{
  "experts_per_token": 8,
  "balance_bias": true,
  "lr_router": 0.00153,
  "vocab_size": 32768,
  "norm_place": "pre",
  "rope_fraction": 1.0,
  "init_std_qkv": 0.0312,
  "init_std_up": 0.0312,
  "decay_shape": "linear",
  "final_lr_fraction": 0.0,
  "train_tokens": 314900000
}
Below are experts of layer 12 (counted from 0) of a mixture-of-experts language model. Rows are named router (the router's row for the expert), down (a neuron's output weights, with its number) and show model dimensions 0-255. Each number is 128 + 24 x the weight over its row's rms, rounded and kept within 0 to 255. Numbers have three digits each.
After each expert's rows: a language model's description of what the expert responds to; "raises" lists some tokens whose logits its average output raises strongly, later layers aside. This comes from a sample of Wikipedia text that the model never trained on.

# expert 14
router:142177126122091150087135113127181126114121114167111131138152126133168134093150153132101106123159135147132109149114169140105106071122131092126144126165111121134093132162153133131128146182152090106132099128156107189121123100157167115094124137118093137128135124134121115102124094121121095124135146143130073159166100104139112110139087136129134130100134130163137121169102133121115075114175166108120085117180112125093130139120137129142158100181122096109134104105134137120084099125118116167127117107136130150057118117100143099127145140120171155111151141118118142112119086114128094136125160143148141111118093117101161128085127117138114182124176150144131127126099108101154154148136160120143140096101109098174117145124116124132109123109120136161105109082074123145094086152094110
down0:127109118091130160131151105102073150163132094105144136116137115107123116145161098137124154103115077152124110167140138156123141121131116152158121150151099084128125160152137146119142129192104177133139134145102125122119149174124147159158138154152106140110124160122118108144140133159115158131116116122126100160152103099141083126072180133120164115125139103170141137140152141149107082127084139148137107139163116116160095124093139092128135142168100123188145169124117141175123145192061078108159111134143141155150139141108174128142143090154120129211128144123107130120105153105139130128153152102139161106129114138119129130140088110124161175134143124120136138098182141147120140130129115130099130118162157123100124133098172118119110124124157119140114144123162154146131144101100119
Technical descriptive prose. Scientific and medical prose with words like receptor, grow, hair, agonist, and linking words like is, or, can be.
raises: ",", " C", " ", " B", " de"

# expert 16
router:160109102125138130128094128124120068099110136171114128145136122142149101116081142098134153093133078167084113147129137174143112129125133063141125152127141166149139135155174154134122158139126171149113134119126133129113123157100125162119142120113122104100130112092138127140114081147112106056159137098158099137125158139070140139100094126149122130121087133093164123143107088115141129167119139084166093144128178155123119151099137155125097105144103118078155094095107095137120120141138084108129107104115133110114104089139096159138104120093162136116122144142130166126135091140155096129104113102143123111173161084135147111166131148135094143101122145126133093138170114112148155129135168188136119090128160128127126126140144118151114101143153118143120113149092096180137124132112152
down0:122118098094139131139119135097131093150150124141099145117139118110090111152146116121160146160094065123128131164143146182135118131134138123138193149132119098135088130141118138101128134175127122132109150148137110143125143113180135118142088126124128128123120133122098170115162132114168136110131161102183169120144126149157123122101126109125164137153189145118133110135181168184097094170114099120155116137129154085154139134142101104110121098174109118159122119109136133137144105088151151144156131185108126175117134169156168118137134127132159114161145144147175125129134130145142134086095141126119098116124118111121096127110101157114097194127103098140084104118115112127094134119105096073106121135117106106102151127127135150085140074119148134109195105123116134130155149132149108
L/F letters, LaTeX. Word-initial L, F, D, l pieces in table cells and lists, plus letters after backslashes in LaTeX math, like \langle, \lVert.
raises: "et", "ie", "em", "al", "ed", "ib"

# expert 4
router:163126097124131133154107150089091132128131122130126108120112120129158123112088149104128160107132076158100118107120169129115170131118098122137100153125120166100112092133143145106124117093129149114131161097103138119140131148128102126096121077103125087146110122071163127118128126120138090101176120097170153116146114120077153099140121138152150101113133112104120167111119083098161164154104142152128134137108126129083118149122127149111099108139108136103190138124103094155115124141087091090191082122108088120133102126106159164161128163093107086103115104161142140141125133088129120166106109114140118087147126096108128121129160158157156103102128166127152097097125100096172113116165109166134112136104094158088133106151127113130177147156109131134143121125128105158133175123130152
down0:113128140132150113127114123144181090154114123106166110106131151138142139122147155112154159127166172182167096147107102141143132106107097163143155153109172080117112148114164171116131130093117086135150130123159121120123113133098113143133145176149135141108135161144136110117159160143159150111136135147091103111136084150129129111150133089086067123112159114100123112117108126108153151109149123125093121107123091113186164129126155125138145127112167131120147185173104118126148168108154110116103147146126159116177168137151111126148090144110082133092135123133217106102121162095136130160094140107102133131135133109136112126119164148113128126141115107140129104145140092125154108111107141140147101116135191111153140144162135151116116155154149129115130152151150136111139097117194133
Name-initial capital letters. Single capital letters or onsets beginning a proper name, often after table bars or cast semicolons, such as W, N, K, Sh.
raises: "on", "or", "ip", "en", "ed", "ik"

# expert 20
router:142108167122083102179136115102102138096121174101175151179142099138138124113138111129156133158156101129137151113146156103101096165158126136152121119135147179123118110113107148126173134064128124128130145111087108110166143143085097124132112123175138131105096144093087119087147120151166094101130085106118118105158132148137118157129125105069130144097107162132153138095104127113155161130141158080160135116136118100134119143132182123106100121141132173123094165118122112151171161137119095142135126150111128121123138084095114142135105161108115158110127113104152128118106119143161111135150098096131164119149142108142094168113123128144125127100134140110131107114126131088152158149142097143134099130151100146171100128101140165102072134137119123121146123104096139195106163146109158
down10:133107087140168114110115124139111124119137124115121126107148119155111134105116152112133147098139120148092134111102169107115153105128105159097141144100117152098147106128140138098144162202151127143114141108125118101082103088127113119168100145095098133143115165117148148146129134080162113133133163155115130146104125124165098130160160125118179164123118101140102119128121123102097137088079108112118141134149143149116087163124085133149150154132098126134078151136104135117146123108181161124120103136139170125131125167141110118119142124133124092130163115116111179121156091140091103126119095069141156141069080120088106144139102178153083157101159138109103177136109128155139140114153153145100154097132165118146089082141136160123102112165101130138145132134126169119116101147153151
Mid-word fragments. Word pieces inside words, often consonant clusters like Bl, cl, fl, sh, in song titles, album credits and film text.
raises: "i", "ar", "om", "z", "-", "a"

# expert 63
router:129113151109135149081155119085126118131156142162126122107146134131143154123128096146120139140115122113142143140142138108113116151123130180098119121139177119095135146163156109126170151183076169135098145098161110118104115088111173172104114162105094098140099142140089153160108105107091106169126113109116094163099150134147098151152148132090115112156096078107117143120135143162137141097130119139161120116094145144130119126090102133124174140141125110121148166159132129123109134106138122168103165116121112105149114128200094173107107091150111156159129145127159121078126179164124160128108120074113092112108089128121109100110118153144114108154115171137124124105140110130114118152108122128162103156138124176120107107132112167115091123121101083145101120150148129105123091157118114
down0:126137155106149135134153139131115109119135109090124118100096113062155150141141133130110068064118120159121104136112115131166120163171162103137162153166141197140110142139157138105115152091098097118132140186127126142103126155113135140098133131176139054155148117148110078100146150146141101142104137131113123101129108154138093175152149133122087140080160147106092136130109152125116171144118122133112105131117088118130119166127179137123198072147117134155133121103149122110125144112130111128095134117099146145145070169136137138101121128167140108141108102124151127152105166088142156129140109115119136109103166088119148091123120098101143163122113117096106115115132134137124127158116124154151092143130137135090108140169112123133147147118108089118139125156133120145101114148145157
Sports event terms. Competition nouns like Championship, Team, Road, tag, weight, doubles, League, often in result tables or wrestling and cycling reports.
raises: "s", ".", ",", " |"

# expert 49
router:118113101142149160133106099129110158109125114106124183134156133133139127110131115152131120096100150169112133141133123098140092150117124153131101142118156124117071145155099112112111147128137151147147141105123103085158103084133141134129147120124149128118125161143146131079157140140172134117108101139145164104140153125095163115127129137107140131133159146083120146116157157139164131111099106131090128113148117116139135131095156170113094123137143144139141101135118111160158094175104074140127101137096138149147097114186080151074164149118126155105136165110130139152097157127129101147116145150140076107123121117148093131140087118161123158100153083130145091135145107144146150174096117156185117111086132168101126146096157166125101106149110068117091095089131090137152156141173137
down3:140154104116136141111126115111143106120105140161151140087096143132156151141158130162163072163139098139131116127137134129155111146131117110120107138113130102117173120106113143149177118110134081127127102177111088098140084147095124105124108076096114120166130079149140134166133172165093136156127105092127130151112132148143119140131157135113125087134097127120078151134175122119153119124125128123152126125116117122115157107132109086145156097151153142165115102114132103127146146143142123154143126131125125127158122149103161116103149100077159116131127096114092099087137080079156128121116103105070128101118159091130122127091110114125140107133128093152114136094125132150129067140199150089133130098098178189118114120117134098157120126124135123094096093133085132139117101083142115
Inner common-word pieces. Pieces inside ordinary English words before suffixes like -ation, -ed, -ing, such as offic-i-ating, polic-em-en, plus adjectives like medical, legal.
raises: "ol", "ches", "ch", "v"

# expert 19
router:159165119167100138156149142087158177112156169055094080137103164143132141124118140132149068170126198131135133138114102130117106104145138098156155085120118171105134135111149143111197138117128104107125153125177166136122108130120117162080109140141166096133137118150148111130132138132104156148126109092138140157169146143172104147124176082128126133132152117150146108109143098153129132117130092118135062156140106146103114127161112122131103143155114094109138104133138172129170137136112101150114141134133083108105129138131129124108150118143121147118167112133089139151129166161119098112103110119168127138106115142136140123095108175080157138136166115152151102113140106121120096110132101111145117082113144113130137105140136115102154128144116152154133108091075120112121100133130120
down1:146101074159138116131120113148203150124165139109131136091146131148133181126154096134106059099136152143104131135142104142150130135127121167120181126104154131104146131112134153094128155101121134094143090109138135132114108106119133124131157155145138139138097151120149151135114173134114129145111126105083113149124115119133116147145074139117129154154126164128123141122120172116148138104130035119120141146139190139141122139109097108137107139101128138138139187115119122159144148122143102123112189120112098136151152152101111157129080125149115121110118148128160138158086137097146134183135146126142142101157147108090148107125145140097162129117119113115133122167152159145126130135141118124114156108078140170101091092149088101155158072141152160133133108110138121191099122144150125
Line breaks and infoboxes. Line breaks ending captions or sections and infobox field starts like Coordinates, Born, Population, census, plus years in lists.
raises: "erm", "er", "ard", "al", "ig"

# expert 32
router:134098138128129114126118098132099150111159115159136154102094113109163160127126139161115138093099108087116178099135119136156152104153075148094144186142115090109159116087125171096091160148132102142168137143124132111141131162173159138152135170165116158120137149114128152139122145091124110127133138141092123106159091167141139128147150149125115107157124105149161125113110162107172112175094127139162103152109116154114136128091129129113163088113093110179123146118137166093145106109139122108134102167120170140196119169116166137135177124137150145152112144090146142165149120103130125135152122150100159135120150146120112137132129146148112102102151091137081145124111143146128151132130119153138154165149102097101173174126144117121105098121133077124114142128144134144089083101136113
down0:133118122092145122135138161146137118112109116138136130066119128132123163147131105103132135168138139100128117103115148118124113154128133139140129089109119186162162151115143128143150121137118131130111129098174157119112168114111166128125097116120143087136138086175117132110112135121104164149160145156160119081142165095112164138134120128088141126130145120127088063124123126131133165142133154132110125128105128102111163150150122082160151104116110169119169169129126147118101126149133175090170105144172096144166134143162112125126127052143137156125091095123150178102186109103116148114132160127124167117109127136160185136145175130145109130098104116118159135147113138148130149087095122175114117132127106118085134129162099077104120110132128135097155126127174124144084111096146159
Naming and article openings. Naming verbs like named, called, known as, served as, and the line break after an article's title and short description.
raises: " (", " ", "es", " the"

# expert 55
router:175134102121101069098132138136064111073123146117110137160115101117116140134124140137148166126092127127095148072109121079144144108131098074129127068117107152156170106116167158147138131143089117161148137149099156067108103156136096118105142147129115098086119130114129076127142105167116109086147137136143124121137102132103133136151163095126156111145120101111134086151130104104134144115105120141132102163136132147138131123149133108129119108138122131077130105135125123116108149115129129127127138090119153110091144113151145143137097108129151106100135098129121151148079092102126171139157098135135118154151128134119119138162088104118153084148107125120113121076167078156071133139161095150119089133109113172120116110131091137130130167156132107136079153139158108142100106117103162
down1:074109115125115100111144129128153140127155154095111145120173102087075164149166153103119111132127135138106110093143147134121154109140139112121158152118123189085118139105132093116079081103136100139145177153150120156140130175116157143132129091112103154140146106150128136090192142137159123120124104106166119144177175142139113123099114154121085167107156143115128138121116111140159131128121133116123143134083152158147117126146124173112145127079105163136115186149125090139107129148100145133111117132111089082118116149138111110158098100130106149102125130140118135137163145150117149090159159109140150121126068124175123102151137117086155118115097144104173085158117147153162083119134145137124135154118103160104105108097134161150151100092128119158117141152093137116121136137146123
Capital letters and codes. Uppercase letters and digit runs forming acronyms, identifiers and codes, such as SAR, FIDE, IPR, Q26547665, N129.
raises: "anc", "D-", "BA", "TC", "X", "N)"

# expert 5
router:118108101131089064107137145144108147129155159116136100190082112110128138120130149090113156148126077124070145074094138129124164125152144129117109087124146156150135080148103145138105116106089134135141120123143161108104115131154116131153129099079162104150131112119143137128119121158121093086144118115120159123130148101150133103144135129125125096142127093095128102129159126097131116157112111128156126141143162125153143094144170089144119123095147152112164153175141071085101149122149144111114137095135160087112137114150133158120122140111131091101101146160157145147143122142107141126111086167110120148148130089101151175126124123136131120147102175085157097123146111175096145112131092125182043141140133123108151144137099115099130135142147134148111128164108118148090126132135149
down0:128137113120138085115137140143139143140122132129165099129152139164085182118142121142123127120099134126116147157125145131121140092124129151152136108099158136101140172112149137160171121108108115129161087130121135167134117161113122148101115173094057114113117101144153096100127138135142124115145108087123144160128155168132111110146111159153100071177103105139136117108102130152111148125098147129155077124119152119115159092121107150131129157155156171100112091103151133124134123085141157079141132089141107140069140138104123132112129103135090109116100109112139143128160139138171148122082135163116110140086118105088132118100146106112126100122082135099104120141131209158122096114196126122133152155172120126141110084121163151107093133103104144090154134135144124163133154128149127
Codes, initials, leading digits. Single capital letters, digits and short codes in tables and lists, such as geologic period letters (T, J, K), football positions (DF, MF), score digits.
raises: "um", "ion", " S"

# expert 25
router:134145162129138122103087122119093105120093127120143141150158155130094129116145121150096124093147091104172128140090143142114096154149152105090113128121121152146148184159123134110130132097156094113117124154087114172169090111101135121096156131162086107090141100100126136096120086137131148126131109131193142148113128120094117160121143105080121100107150108096129145102092134134143159110109124114116156119125129127095177174117126135131092088150165110104114130092119112125116157092107151085180123121156133134083091139098151154148124149061141113147148096144121139126119115128120129139108114139135136131188136156119075114108156115171148095093128101107143129116127159123123130153102128173121129137103135163157129178138150146128145122138120091125110126095115134100161165162117179
down0:133097087139138133127157142129146103121179141168136149105184130118156162114110126058127140148126158122156130149111154094163126139115138141120128138130159068094105126132110110084177143111139150106143130095125085136168145152139100120132111145135145109144131105141131126125142158126111129146122134137117121148111110134116133123065148119091137113141114118143140143147156143110127117168132112114159093126113138173156105129164097135135162141110122132152119146132156117143138143137135058128153120122108085102145107101137149096130126127121146160150099144136166134171175131103113103098129113149157181128124151132113113131075136133127106155099138121135146108131128151145182131122072125137186074100112142121146144131157134140084125170173112124115161078114089098163158208133130123
Hyphens, brackets, quotes. Hyphens between numbers or compound parts, opening brackets and quotation marks, and word starts after them, as in 20-30, free-roaming, ("pe.
raises: "i", "ind", "it", "am", "us", "z"